Experts of a small language model.
Size: 12 layers, vocabulary 5529, 27.5M parameters.
Training: a variant of Muon for the experts, 808M tokens, 3285 steps.
Below are experts of layer 3 (counted from 0) of a mixture-of-experts language model. Rows are named router (the router's row for the expert), gate (a neuron's input weights, with its number), up (a neuron's input weights, with its number) and show model dimensions 0-159. Each number is 128 + 32 x the weight over its row's rms, rounded and kept within 0 to 255. Numbers have three digits each.
Before each expert's rows: a language model's description of what the expert responds to. This comes from a sample of Wikipedia text that the model never trained on.

# expert 63
Description: Later pieces completing a split common word or name, such as gram-mar, sk-ill, fir-m, Alber-ta, Ann-ie.
router:098137105137165107093104167122125128140091063141141089129171150136169152140127136152120075092119113095088117100180119171101177109156150144119128138076161097098160131151126141079095134173153176153191136151122085132141127115134135100093121092099042113116194189120108140121135131109170138068078073186150116183168107077170176073119095163152153198088103154180066176152132155145129115111163142165156164118143087140136142206152148087188114143140162151161120112115126099063141115110144147
gate0:160118127144092164102155111137157116086102126098131120074152123119157156145150119106103136125151109097093116043101110140097155126129082138173097114129190113125140166083116058100120105107160138158154089131115131198083073154176136060123121083116127091089206122159112130078128099089134120144138128094092111159121090142100194124202120058117078164085115156139092085103179123113130144102184163133151132086116137072155156100200099132070130109144172156063091143122100109071112123115107090
up0:089100115055128089162140151123123139160102129130110165147061104149173084116112094128094146136168187086076142219129146138146168108155075071117170163084112189129119129156186106143091110136120161104126099143100094068119082110132143104124178153144124172126130139126115082091158159111045101163120095144092130186126177133143180171149137117147125172091158139147170148158109155117131131097122104140160124092055111099090084166140111198102135057088098132127127148148092102134168088175156135
gate1:176132133139164129106111164084128089136136116145161101085084122155191107108122164203215166063119130166122126129157165088088128159137106115174153095111099159122188162188120127129124096118162135112146126142096147125101109125154083132138105099121140178153116100140101164178086146169173171076060113125159130153053143130136137109025121136105151138120126102143067128217165160174093127160118111150126104135089033091121123111093126170090153109150142117097113131131132102152087130161160109
up1:183141155133074152108119139094079098075084100082140120128087154135097179138113109183154099124169083113142107173150154103128174117140157156123064129126139103111134133118081173068079135124117065137099098137117121126102137104122112130134115124116144120098099142138055189101140146137117079089131162114076107115106113116157113093074122071176111175156112105153183042131137108167107098139153126183156127166120074155104041069101139127111057170153119159099138133098191119173080181116153132
gate2:099143171162122075130126157149093107167160059097189113128158159169115153128127140177124138114103116123141133145146136069103111129138087148048147168095144133153121091171069167105083157102202119170159120123087164177179191091183109091104068148114101150144147137110107171127096166081058128153122111155112141125147126139131182138152081128092207168086146149142068087175124127151124164168136161115145124124138118133086209167092110103096115090133144124130085152124159133090116087159166092
up2:108082070107133115057130094145164129117049150080134179108142103134124115133149101105124109129124163187127078143119083088142102106116095152118117085144104094188125163158082139138104092095120089107183166147114090100126118154126136098097118113140117111176134147061158151089111164159157172082136173177133180148106113114115095123163169145134133163162081173128159085138132108132167132135085126146133120118127039138141130133111159055134078124056208208175150132156117084074106110148133080
gate3:118137129181114119148142053108115142160152143176147140099124153125155156134142131109107131085184119105078123092116178140094140101103106055161122093142173106159183156140145109156113157173178153091107147144093112065104124200124149180092185093090211147133159099194103157134170136082092150118114085156096141164138100125092132193123142099099175087134133170108067159158114103076121090054110141108096139125098055118102120123174126165119119130114168063137146120111160123081101103106164118
up3:135067171134098099139095095152139115159200111110103183104111163116102189099117126126180110121118186178157121086158118137126126102153165178077099140160134110112162151079121173133121089193104138067096111166094137102109131145088134105103126129181146077124108159162126062123161138137159129132112079153095146117151175142132126096126147094109153074128174052096132162088138170152096162120140117076164121095123124057137133204132207166142135131135103198153141133150132094137138096140221109
gate4:172088106079110102136090143135164136103174091109157089132159139077147137130128100054095165119099126149107092147108116131122117109086139131082113124150118121158101162102108130092086193079126193088153193164179131131171160139104140098144153093145140136113221148146174124113113163184142156143105138151143105121144157141121172145171104152129178131138121107177175152141139122134119126113094079139149186095181043209103135181164155107122188200177154104075148099122083101092158115116111113
up4:085140180104076133122107139125138118088183098126102105138126137111053124131142156137168207167083094174159120154147096129192069115116126179121120102109114149144152136106127178135100176208086097091149049113169089098105162180120153131186111150164124167138124073144082169123139132122100124091127156158151079120131161160104159116165090148120133182109171145150162111186163096136157108156111084155151168138100112159090093177118083145149126106136158183129138076112134178132158065077125090
gate5:138116046098109137137134122113143070167146118145120139114134183161200080090115055148134133115158049142070112159141159139156150068168159158127137169101124101129081147132128147103050118079122099063135132151122111161179116148102102130178090145059143154113112169100125117150174114150180142109141126104181184153121121103095121120059121104137201122147138169113085137149138104146139137127168151166118139108158195152094137158136140121110147203096135195172142110165185118125143069108121125
up5:111176201097126110169152061124093160169114145131123075163117142120126114108135143162166133132103149188122087093149127106120059131115080132116131072121145132122116150109108137107141131136131120143182162200147132154120110079096151082129119071062169164137075150119157121086142109149118088154091082128163167168120100092108131130200151163118148154124133178084115147113080140200170131110114157106183138114165089106117063213130119173145193120147116187171165136151115078122134194102138153
gate6:105087156143136091063097126114174144176203107181111146083150132192136134120141085104054093144162096116158088120157170157130098149165116116111131091103159113201142103156157126156138145106135147186069072145111136172128118144132174128093147159129119170178127117126169158073188109149139123140103169138066129107162165094178155123174113099144179144104105175210143147100118116110151141189153126129125195162126093093111096213082145154099153082120125126098155159107120167102135127127107132
up6:101149140148150207170206073104122173103120104114141110138075138147133098127166106125113140123113143113057157154081140144101191139106125182159134111141166135149144179137162105073105131154149141134151149107095178173076138132143120163133112138170166116109148114099135164107096190091188101077120189185121138096183088136102169164186088140110128124137176161111158136088093169036074076115146143127048154148145119118141143136160182133157155111094089134155130139095156149073143150121142135
gate7:124070122150114198145113121177129119099135108136128137134095131131118180179141151164162154068131096093021087094183091156150174104164104144109189109145151131120142153106137128040106085166088149132077092137104088108084128141075156096161138152131094156089110138128077132114158113159162144101208130117064100173138131128112160104114201140147120116173140170089127149177176135170156126095096113161158106133170056153187094122116150145145097138118101151154100127161144164078124139118118105
up7:117086112091152099175113144108108180116117117172105135115141129077201102128143112174156039169144143131158166153096152150100093155100100096140106147160092103141141135130204119130085185116131063132144140078114126118169100160125092099157097106121154139125120116086194079155100175124099087108142124113133109141142156174121129101220144127136102066124105154128094180124143139100108144082120213153102091115091168108123104128142144163136121155209104129188166099144167046119127140170148078
gate8:157107075142096133078168110095170111122126097144176151158158170130087167114162159150094163105189118109097131089159101157183078040097106133142145154045149118125169149183119116166171125113123165084148127166181134103103137137150141113146137114148097163113179113118158158128145139115155106055140133148085088140178151126158103136092182118133103105075037148141173098130141132172126105071126144143119130214133139163096137150143099122157142166128181145148155151167121150078150182131145057
up8:083131102170114102136160073162182122107135141135082123137125141102115104160132109115197128152151105152110128113087147154150134087168122077188151123162155059149148134191158072129154084104190190131133139155165135184103131120154132178115137087113147091152121105144173180140047164187203179150095150059119090129191079124152083125085104108059117108133144125163072158097152121113160141129171133140126147135125111115138074191097131112106137102081098089112095142157124142133102171135162108
gate9:077121107154149157121221094151121143135079146110130142139139156155187122107222158130158174101142151114192125129162180073101154139136100129146157116130157117158128060145152159121099072199117112141164161116152161162123199138123088085109138183086092060113105116124169168100137092108089090047115097113090141153138127115107110123130145159110133157132126136093158178175115062161114125092125123217147099102112137114140118167189108127155130118113178094124160153089085079118121114129135146
up9:131134101173124101137190111124129121121198137117070090076131158145165104096115177118185151125147134169072096129143067168124155119212115152103163099144136112067189095113094091162163096122122094143106136100160133189073129125177111110140146099147081086083125170151130115114179133085077155138119076145139122127123121122152146178111132173115055123128140114147111135122146136065142150159118095120062126096103118156210117157128167123084153141120160092103165139079192137189143122093177172
gate10:082133110156168133106160078102099188149052113109100150106157102107115120102113111068156130193082076088128147134171116182111137120159171149157144157087173145146119113143106166142072108151149088099128089179065142133137101158116071144109124138171068168118153164085104109117115081103121181135153144160177111131132162180201164129106161121173146132119031090132113114108108178094090127143121107127150148127181073144085155128186093137187129149080104148123117144136173179107109105092133114
up10:215136114113188116145076169136145195124147143090183155171141173133161185128120196145102141082143059136070139144059083150130100115139106082106077046141130140082149109094073127167104063144107132104092148123122161122090160082162157113170141153100156123187110131169159115122156153117148116180141134146135084112134207143096196149120157087099177156092099110107143125130141125177111161109146142149104155086154162073145138128131150113110133131155134125115180160138149103176168136125154112
gate11:167102146113126142138103161151090157090081116132101117155156175162112136136133097105146116142132108115120135067108077064118137143191174110192166161116201121152157121092134195107147081097120150125120199149090092122125135120146140113145183108166153088117157148127060089109091088111160205157099107089094141108167131147106171071101131118149100127076104134119176189097186213104092126163088128128137117102153125185076080131135109147182134141117163117159104101112135121066144121068117094
up11:144116145082172165069125132113106090168083132097161108178129223098162141138124139155145137174141105192135143081195126144132119090114176124155133155100106051108154090147147199105116066085073180121163167153140070111145151150112156159168106081137138164123143113110124090152149115081072161154135119157136092141133114129149179167094144127132113127114158122192122200150160130113103167112145087088136130144089101110107107141147205116132152108114045158180108137134119117171086109178131149
gate12:174113166111145140159197083157154112136071127083089114165144121103160142134156165135108102113134132125110106109148127125104109063163150120177167123110151139142130090114114191055156106198133181148140121116103066170074124105148147145132155173128147175075154145138096099070159156131151140115101168135122134124155117119148110134109087148126157041127156165165116149065176095120171204159128209176095121097131163115089108175130129082092133162139178081132143089164091078173154100096107103
up12:112107127109086132138162127163123163134130124083100153162073091165108138166113153129142127132075149129103122177134169101161096138113137141068100110132092159129081062053099153144080161204083122143117098075085131147123122084084078137120110168070139159103176139111076122232165156134166172183115118079160151162139058156100142112166114089102139102143116115101142106188136164145144127138145087135163099116161182157074124097192092157119154138187114143128142147136160113132145135163073142
gate13:078197136117156129116115127150057119118077076140138139149126166137152174139133135097130160122134076125122172079100103159048173134134135124126141120098110096175171136124105200168141159170160141147111114118115191084131134190220151059126109140098079116098127173137137134124204142112154112145176126102105174114136117053158122149119145107101112175093139130139120150106129133161114139083110113078128171092123137140153192121155089144207148127075156100100105103132184102114163058086112125
up13:156124141115135140070116145140144106091149153135153112110113089108122097188100117043101179104103152159117110205131102121171162155143106087129073138114130162063054151128185141094121114119138183201172111107096072124170112083173059169128129122129115176131201097135154097105158127140124092108079090103117132115134082043149189106149110187157142132098072132146100172152126125122152121155126135159095121087153118096096105124137083082112133147190128113100120138092188154109146139179135134

# expert 61
Description: Short letter chunks right after a word's first letters, like i in Multi, usic in Music, ilitary, du in arduous.
router:103096063177095151107124123136127127125121078137101121161185124121173074125153120109149058102168161091100138147144085145098135155174071154092194120048193122152153119153091152108113147120178155134217112096143103141086129140103118103143101094121089118106132146130102076096200138116137185133067126146110086166158111075175157082117062138151121153158127110138114169119127167180192085104143109151128128149129144149161121187165175098157108159102167121134153134111140091053108096124129111
gate0:119115129145108168106146118087175116108113098083138157151184109125130060068093157173136148125121131157130152085111066183161156154147167093122164138144113114175106086125164130125122172137201149133150107145159106107104118131102132139105090138174195145118118182091118128129086162086119112077095171109106110150114109129163120051099049099127148140118104186115111123161118118103168120138111120099080122046096099142195069151149167091155129118149088151077134194142102076053144090160164112
up0:173153083158165133152163131129111150137098163105159091153122096122124192040089098149116099095164088150128142176114082144134119215115165148130199154113133135115183165064135153131135168151093106112109162102122107192155105140076114088134108138099164119067160111145111139088144101150113132210088170165146136131061190147121113137055171082117147174150122116130116115073131152138146124145112068151131120176124108161172135119164097096112110133136079094139140088138186141138121084135193158
gate1:151158131120094153160181125116144149186135163098129122180202162125141079121188087175121169104110150166147127138120096094155128072125065087177082106112174156146107129085084062121077113115168072089125143096092154117148153114139187105070092152155131109158169101148119170134136089141078172129067097134186132116108172109109097175156124150130137138132111167133065118147140132136135102176116153120098153111093183164179083122148183080137099114137162140153144200118087123085080148155125165
up1:195170119114152106120130199135143142073139183092153116193092206117164212126130088065112097142134131147182157097129095107133140112108113127177108116093099171155083159141083127091103144161115111155124153149131128136124110153113170128163119171118116111084070129108118100120135126151179154082136115095116066123085098144118109113125193181120157121157138172055111182108119115150152147137072081162080161152130097064197124139180147093054085096145126114169130162134088119095139114134132119
gate2:114147063111104136104147129132073145134158074103173140141130193146132076186153103155145125161109201070116122152132133135163080128159087154127186092074200111131164147159104143061125150177147196135096098127145102127142071167190132084167092130129103069158074136127134161117130133141152133129148116128136110147144108082153166086090125134180110131150128087119200178099114179113115147098154114145154133098099076106137071103093140135122075130157139097144148067176166097163161097184111143
up2:115093113167098123131120163104114107102097184150113170149099129177121090080169113102171097122151059152161129102137111085126161129104143109108098164165084166098105176088078150082104094206123112132212112130127102106117133080130075134156115162135121140089098085126162108087207122103167176165145094076141111136104150093122184100157163099090132142152127167144122144115167144160118064167120118075094075129142150176047110095068114092138097154111125127101156072143141169144166107160087127
gate3:165127134114099117095121091083202134108102142132133192167156144137145043177157117197160116132156128086174148139113106126156165126196127109152121103141155169198068166133074143109088143144128167138106143115134140137060117153169176138144116112116136176082162175173147138128171137113117152139139140154084122144094151046096118082152158098096083175105074143159100155125092132121100226115131102159180122171150094138132068106107129095128161164106122127103139131121141176154107083192133132
up3:100102095115148167168170164119125099176052096114098125116170099154177169141122166151152121098163062103091100150143072115137114102157175087139131147185121165157135173111127083079130073145139067163136114103154190051090178126125137111120154118116184107097155188158132143119095129149148173114124127149127153095174082138148105137123177134163211142126172095116183138147104131160134110113144120151109055194141147130097154099164173101154109159137130160140146077092070104126083102129142079
gate4:157145147074126135069151180063122098117145105146100157162156127142132105085132098127141127108160195107119141116169047079159113143124155082135136063106148058179135155173087134167125119112167107105137141183091120117091107122109095109141106129054169156190094166094130172151109121089171125135088140152120103124120085106114153121139069128077140143135133163154076166075204130134185090074126143130129129138101117105135113139150157193118181109169040147137099121087129118131152064155140151
up4:140112130089145251166132140138104134171154089170170145178164172120121123157142090159171093147180117110157153098151113112154158091150130143153149185091150161163156149105138140145066145101133147086111153112091082159131128136181164121199120080136151155136143109074110088103135164117123109155149110092144140163135199134165190093092153111088113130096142111147166121094168160108050082125157091177145106125113132144130139112073113082109141095149091117115162210151149146124141092056111082
gate5:100114109175074147140121122093114084139161112127146117165191167186112156101141137104125075148134160130074163071117098140188133115144122136103135068130183052189110135163150150042154095149178141119155100115161094156130096079096133117144168125107188155134183072119124133041108131113140174113127134139167105158184102073164145143138143137116083167190126120188145101088138175114115120114093117112122166117141184118122189152168145137099139138097133116036137112152151161125145139124090113
up5:091182165088137177125119142142116100084174102124148107118118130130118151093086141067119161085165107168157146138093192105154090140129130144132135116147148130132143109138151169128144092126111138173158136154153133095164064108153106085121123109105111083048157147172122083161158130138135137140147146165167117107086123092159051087123114108166113157165174138136152045109152107093217144130102145167129169112160140025161170206145183116145099078087127155146123146210113152114118102133156152
gate6:092149097155180093179076063129145093072148104118085124138235104076130097116133148128140141123181119081139077157105105188102069127172153131112107057141109120108166100180098136157138145158174088115207126094096144108092116182205163138144162139172102104127156177173115120095162175171129175124141134168127099102073135157133105180123151102129118146092149130173064127118159127139130105111113132162127149114076132120124188121137162168137133138077168114133138091142161104105153119145093100
up6:156111132089113131190112155146144095091169163140125090091069144149117190169144105060072161130130152106135121080158096125087108103116149102093096065149170161075132112123202102150096085165149140134140181137124105104164096108116162092140154104121128121112125096138116169162164163173172142116095178132185130123154165157127158141092095142154180134174125090109090129113152126121160133157119100148167088115157134195102161155174123100143092120109166189098100169075125134068175129075104033
gate7:095104128143148100092119112100100174095141101152175124160082096081234153097121115156106136168133140140125108134102159110061130131157097203164126138104159119144129095113108166185131182128121077117087141125126138090133122166157142114131137108150078130116064104174145131082106084175051050095111133111097102117124143146157133136120122134094132077079099114096165131175160074153149173060114105189119101135093135129205151113141075094134111144153145064140101129046127145118119138154175143
up7:078154146109134148138094104218083151116137101146137144143174102100163139132113100113103161104166146092135154160178118125120133100112123111158053173137109146099122136126098112135136095175151106119114091152086153145080165081156112119123128116157133168068101174120136133128094148102107078156154124155128168089083147137100090145121137132104096129157112116134077159152137171121134092133149184107147187155153000168097104151188148136156195119053070167063093161119114107122079161150122160
gate8:075139056141181098113137102149170135155195119188105127125190101136155078138112112126153137065163121122125164133144107109096112118120098096093172112116102051083116163136097124170141124155128115089166127118096089154086134152139103142133054157115151132067156106103083148095192077110125176110128151135149079103153119079146168146215099139116081152126112112147149184128135176184148140166154122100139108104134166113142116160092062167064164164096136090181119143116122113163158070156148156
up8:212095127133162140170144080171151142125137128143145188101134165056142174109084096136116125111105100156128101107171213109100103104135104104150113146077168156122114114135088059165149202078115129132077131092066088157152132134157158112163177166150066129150126163082130155139117140097085096107117122107095150120094101112159141105201143145146096123113106122091165127101109137145059122115101175089136124056085166156141121132104099054150106167064172163111140114081142124131108095108102133
gate9:098146110159136130116148094147144135178114138115066131147092142137188108075120103071147089070144206088169153070138084155146117122115034124097164112087102143113127142139158158138077169133154151103143120112091135164088096118151168147221144143166057142150179165154083095108138132148121136172079121088117143151166100071124171097165134117175172164139182119123122091113103150145125124138115137132139097160168061137079136150165160117137125175192137172104129081166120138145106093124150187
up9:124152154148138070124102094171110138155167115132129098107116144112054154121155103100092152164131121127139157126157137083136140098125121132068164130101146146116133147156076045083148149099072172087104099085149119117162117106095150189072115104142123173139122107119161085153052113169139106139128162155111117121113160106085180081119114092149097078128129071118116097186091189158163134088107131119104105141143107170078173206070153103089122118112131131116119080050094154137184193111101073
gate10:168126127120142126091173117173126172154169101135177132159155124134177159122164108108114122100107065106087127089094118146081102137171092137094128119096154176139190077105114087085131167100189129163124170120171116149133155154150145115111114152160123119158177143104095136106082125045101141166131098082122091125101093113185058056122106170200100142109085152083152130161148135137179125129122147161165127084159176174217146121112184175127116132135134162084120122076134122116126171111060119
up10:090121101125145142143159141125090098213144092123150137142129154069062113139140123101127153142185155113139072142122187159112148129085142076125100153122103145109149092138170101180168170133125160117141145094168116106204170129122113104133190099197107062129167123102109127171153119078207105144118115144118163128186156135125138149116135122105130099087067170074124099095178152131127131141137158105131139074189105105147131143119159083120127142097102108141172142093050076159203134119203101
gate11:185100102130136142151129111104134109165098156135146136200143125131139102129099093112127106141078184085150139127134155162115152129110078155120171145105132121144117167175127190200111123170074173139164102201073113140041143090122184141139201128130085096067107126133180096104145100129120148116125081164137148105129114136128141083150110084103121139107096161120080153102143171106114178099070162118150136075089086124131046152149149113147142172103066160163154178106146122124057068114146145
up11:109154133138141155085156168105074190092078127158137167141121153120124107140110117139095116153112151119114136112125188160126111238117148131116085116113102147163119123144108065175169154101123142144097149076177122148154135128130126110178083162140091108133169106115090099117086114131091096117072134123167166119163144127110121130148080121099115219085078160124124113255165154083114106111068127167127085121112132178161065162162159084127097161119130120098104106160160150118072079112110128
gate12:128094113163145120075131112104162155117098140148141157154155145133135134067130102113128144115128126134100105067163114118129157076172095161157096159165125122126164141143134140150111126189146154134162062137170169212142127125102108147147129121106103157085107111089134098185220151137095129152161170153171185193110110054199104087077152153143144078164114142127105127087161154150131100112081143082187153146129138158160085149143105166136090197145169059120114080132113085139108109080062140
up12:092147153115125128098108147132149146077114121143135195115112074072145153094137170116148140128198154160144102124115136180090136140138119189145109110104109163100145144098138089113174065105092130117186155176150108110115140110137049138165099215129127180066122082162168130132132169168194101131102123075128150136141087106129054184147174133107161103115160091117148113133136092139177155123092092098099143119134166105150084157128091133163185133118114049084110077128114151133152120138087209
gate13:140077088129089108105122131142141163080192076186095161112135158184099080110149085104171072146200125100150101110113102148138114097151102132122142114095123129123126078097126114138139089104148122178188118054118189092180135119148159117079129135178083133157127095146111181120173110162118126069100113148134139125150172125176154180142113119155122163185084122150175073112112196166166055146095124119090167109138143125147087126093138057074074096129130139158094148095076133110153105146131121
up13:117152127132099143137123104107081123181163103100129101136140158119074097155120125106030097102065153152125121123097098140153049127133128088119131118190211128109111109139121115116139217133223134137122122088070102151161142100151129087091120126064120133154097161126108140062117227133132167139066181129127181098144162160096126131127116157146149148136119130095103100079172183100130117109093105085113136144119136168114076104136088119127176137135092159168141161174143103156155130115183150

# expert 58
Description: En dashes and digits in sports scores, records, percentage ranges and table numbers, e.g. 16–0, 7–3, 60–70%, born in 1971.
router:105129119133125164122142154187183139148090097129162050106148096198200155174094100140145059146195092069117138121167078121133157143172094127138097132133189104140179043137086104117093148109149181105179128151112125096070127150093109145144144137128105130124183127113188132135122118154128118137102113180092105144176105153121096130159115158135099122140113148158121065142200091177101141138104149106111187092093102093137177160123157150150136164147159151093097117107084151088113045133107118
gate0:124086141129130108183152108062101125129131163077080079071154144188147151085148087160146075121170174112054163176160138079141077135175104099092127106112134129141128126183095123161105201073130087132136149120204144106104102191101138089129128161156082115168015060129148149144131128102089125095143119144127157163172110117148160121152134139143148145176127103143131064107095136150128115125116179173088101100145148094138111107117144156155150135092083104111115172124178161125146121168098151
up0:174073122132189123193125106173139126158107169159153129094165115119106154122111138170143144135103124148178151081142104134135131141070178127110103207137124111083194076135155141115073132127122116157084157082183112171180088095160123103093139100122152129162116093102112121154123186138114121175064169071149066104097137178153102139066110133162053135155172087143076133092091141151142130153120122152130121115118206122150086177157139167179183116141175121131167145127123124110149151145192140
gate1:207127134083105190135080158130123106131126114067126145139114142144112050214130108122144099165093142085170184096170105135090153128158166158129131131162122139096101070108144180131145155176131128122153159182136138100137111115120084140120112172186097125124122116147152103186129139113095114154073156115098145120133123110124065088104111126179181147192190180096150146120152169140150202153106096055180154151106110152100136099090151094165101199131123147132129132167082081129101124151158169
up1:108126139130129141151126126061122105144143157104135130112190085165139095130151156124058139201139180126092152179156141134121127057057138118187122192122105089128082100094156134136128133149188167113111152089114149127109063169092157087138141140122168129125167107149188072161105127141088142127142129094118116134175152170092148128117160137069162112194101080141116140122105108146105078124056163114136153167076131171110166163091151139161102180128062141147061143133176143064156123166158117
gate2:115128099107127119134165116158105055108140119123173156120152183170099123185136103112149194203087178108074095135191124096123109115179149198135154221147180167106138122117190143143112112099119117126070150138139146145099140101135110105161168142077145141160200159159145093108104089106135102101131127089145114140152136128148066133126138049132090088134102144165126139177153125181135172136096164147144180201141195147167135149130124076180134138091130123110160145087145151120147163123091150
up2:124111116052099124143137139194083143136123102254120101148169099142123121090134099107116102142106125168095104130139095160140140152141131128112110033092149078152109124109092122165176114148111129097108126086101179099092190162104113094065138153118089154127111197139172103159114134068068125102125153110099145120132143101167110208094106120124155166117128136163122112169104117067176171129131105102117139173106169120136150138065069147079135167115146072095094126143124074119146072122140139
gate3:138136158146163094145099110166147126148126122121098129070142137172156117160105055097159112098126135131138099128070104090080111149120115064127090066085073164097099122159178218126119177162139144080122106130103082109008105128105129125122198112117106154124123103131130204105103154167167187114091097112131079093148074101160159145127127143129088096120119088126112128084123089121102100155111113108056111066106126167177129100158076141162162155071106104125121151115138121153119105083124133
up3:144146167118135116085108117145144136111192078117066108143093125140158045105114129172121145155155103154085180053103144139123084116115054079141122140134136107126137162109098117033165142103143115123111080120161143119107088125166109099078141139117058089106138158121124141137161103086166136130164150129182161168166190194131122148137143122145148121178173125107112057113169130155163082123104162095207154102107149108117158093173132138140116027154118120155106130115161087174154089120107117
gate4:133178113128129140112136109111134192101113066113110120155135105145121145173192184169120072214149111147164140175109100111089136118132161123197137171163137109123170151163146147120095166123095138115102113108159135114114136129087137177125155081124091125132095135082182153138127113144108181110191087102147094213145181130140180129124147086158152134089166146139109092125104179138173128181115155122110082179149090120149146107139081092137177146169132051144156165112072100177058100154170152
up4:145139158055178097072164113190165135131120100159041080128104090146075171101083179118142062109093154145151154159110136160137108061113086101152126154133157175127176101140147127204132126094163168140187106097147134117102105168060128126161129146104108145156107131122148163084186129114113109169104127144109138113132165117151109128145106087089088115097150121154161053112118100146145151193147126174110159171127126090141086093136156141099136096055138127122164121091096106112143205115106080
gate5:120104203090131127147205109130146139180090166142147105148101120099130138138121124160172162087090091111198137163188118119128138114104123128169159055135140113154098098163114116189133147156104124111192077093108105117115167086118068128116152158112098100122123104055106057134142195138072119157112136154148062082127140159171175117083127078169116150081130152119127108112078143095163148045096088122155110134151128122129090194118179126099092124145165144116065114156111103123104163134126167
up5:056134099074135134141152115135111139105091127088162163162163183095117150133152111107113125169142149167119187151182177119147109116098129113091176129162085121183169136057129110123147156125133097128141125134115113108121091114108183088124154088112147081106099153160061091078119125160113071105050146112102055095192091165136162112090099111107160147120163075110101108114083103121209146070135136100201130119149085131126065057109150147107084116118087169132091161152112153140138139122115153
gate6:156115087133140155134150154170141115129132103171100121140165184071112135109110152137108066202137154135123088123051092105133164111100150111107131221127112138136154122139106094136118094148145127120195123169132099091139148100129206149110084107108152117171123144138131113113078136127058095124152157108222087134172132070084156192129082152140117170151115152111095143135125133154136130166141161099189142114166134086151157113083155094213153079105191124129109169191089110108179141140109114
up6:135114173160160073149167160087108156106114153174094122174155086115162105152138126119113094140145135168056129080104118103081109103143134102184130104140108121102132164133078125113123139140121168205161124160157033087107121061165148075100143184123137121121186115086146120112119123103166123105124137076197103166086126128147144152181098146131129127105140212115087151138126133178101138129114093106118132138109142123182165054088081102184158124174169143154169171144153067177165144109102127
gate7:128130160139167175121079062113167112146108105151073138123127144082131078157094119110139145150108145133105136055124143128118163127094146065175126119131123122136141131157098119146126148055146143234128175132134085125195079150078062137129095120085123133168074110117166141101137147132135130105089171070125139155184158145101113146115109194109151162101115115079148114125120112107122022097118149158129082131084140135105128085157133126081066125084080138150092198158149197156124099118130118
up7:101099133129167171121140153113064145164129149170098132148124141097128097092111122118129175143125105113166127104117122116059125138187067129141114114121132067130107106161110079123118089168175156121165076101118168110064229098121172130109167141117107123128122207129118102147128130127194090064198108189134148090077115136162117115133112065172096095140098088126103129167101090088106152047145114158107106142129145122173141199113164071133145121142120134091078110118119070138175121145140083
gate8:166124078139108137205151097098155124117084103110127153119140120140211108095106140118131145108104109116131130061174129156133143159180119062172172129136137110183142153106126193115193107076128129103122205142121137145107140126127150099138152163145104120080147199120136080133092114095101130097114138122173206107130106098149125107133184061081101188102080050096122115062127144173166132136064143167108137146085140119124135172152110103177187151114169149118127103097148162139157167115089103
up8:175053143206133171079144120093091105155129132129145128108082100140113153170134162093151109120136106106093128118155160144093160156138117136125185117154109201101173105093151209091121115113109115109177116088123088099110033099098090129170140177142161101093155195137187111130111195111163185118113106144161215160143112081128151144160120140047135106140125140125190170114129081183144134141124098193138131157113119095149071143121137148087149123094107130147117122105108154126155117149096135
gate9:108172098147125140171116136199092101158142060138118091056085128105138105147135085132114110087145104142085108163123081138091139141138132138174144096139109184126144167115123149126122111111161084079134093176109109141152163170120145067168147123111109132115197120115141137085086097153102078171033162169156120094138086153121154147133122176193117093141131148195106149107108059177163154182131187111133126126128088103114062080106142142112151158115068172184094116090154131107117120167130084
up9:035084165183149095101100141168071173095172095158127096101092117104120084072121134098135095126142109102091199161123100112126098088141097129142081118137057087113142142107160108131139072135166158110086135163112098133124130119097121099084158149116110147143145147151179163166118140126134148203103139177154143185165109101132136114175129165090156112112183202135164065156150083120082106114129075126152121140123156116120155161128081121120180060150119103151196123141113141131108192162153073
gate10:142063150130130090151154156074110177103149159106166155133151106137106105158224173124199143144171174123130127125187135075163187116120056135093139178157125087133182108098173147138104134153145074153091142152112151134082117139124101108171098083154157154143136125081150130165133134202129157126127137112159125108148091068117117161150120152102140157187078051156118134121133100111153097092070120139088122178114133162107167138137092132140123073096089059121133115097121149091137203131175108
up10:185099184153093094122142115125128117067100142163162108138066132122158134109150087125137052152157098159094133161196173063087150153092110098094126149156129134152179053154077123151161116103155083130143122149085088140100148118119090157064137139141090087127138134133055065177118126133155121110113090165116066179116150133130107136186175128099102145070176144088097091159103146068097139154146121155128088157114084135097124151137087129195137090188088139123111133119106099176100146113113157
gate11:075121070153148137085131106197120137209081135071112122075135128174172148130052102159082164090109143105108126117127137146125039150121142051107101079125170166135129118185154133087076182109098122171181132100130149198126164139126134128114169105071109113111127104132128204155139092155079148126073112143073126116104131145139118178191169119182161089144120116159087140106104111159097165094165115125143173106101113163116153067130124118128126120150122156159075130095127123107157145144133151
up11:137164112121155096191139102114138141095141106138091153122113142120141140138140120140153107058121159131185147115087115119154152115087143143134059082135071139137139178125134145118081108151153140093089158134106162180112190152159106103122109112069122145118173106086129178066137107176027076195145169085207099161111081102167146116143165089164141082104066123156036127133080148158130071113147106134152104133146108189141112141133071113124144114098143164116079109110101111095160163120134141
gate12:120151136134123158139116153166170100107105122187076060157115134177176142185129170089108089070138137095131111150149098121104155048083094170094141130129145102095122141116151178085155101078120132038139130098148132145113110177146160166129083145075173126140165132117117118140082185124128174154124137141096122160087143132109122068120127093142103097120113158130146124101131117189104075134135089099201115100098041167049100167110091097086128101091098130103149164093085168144123130159172112
up12:172144139106140156128084041141116053176052153085113134130141106059123094186085104179130141109124118119161150072146139126180108133152135105109088101112098091131143164149097099150166101105118142117127110122151138117148107136098210079176154151092117078117080160139143106114131179136134154077129139146093120137090121102156132120112169083175183109097173129181128142120118150095166147062208138058161079117134092125133137124090146111121086183116153142156083083082095122099134122148183163
gate13:140114094129069204158213131119132093159106112134134124087123143115097144064105132170101138151086149149122098108084086138137155135147149109153162122178089139109164070153115103158121145072158149145069105126132106132066153118068105121148075144144131138127102142160068174162100134121130136136083119152125133144224100111099104111047123156140180092075113105101105184092150144163083126095096144141150158093103069130191110149133152085113077164119149161118092138148117212122140137093081164
up13:116114077108125128128100119190129116131119169200129149138127110177158140129141150117105174128055115166130120116139159127079084150115103144149118140117073116116027093203121145107140122112125145124041105064187112110153146116154081177144190107181097087081097135117107139116134164105093081083151084083075133187156138120137173163064100165177153142134161129130142142172094130174118174121110111119153121139159093161085075094158153172101163147158113114117172100120113137151183117123141081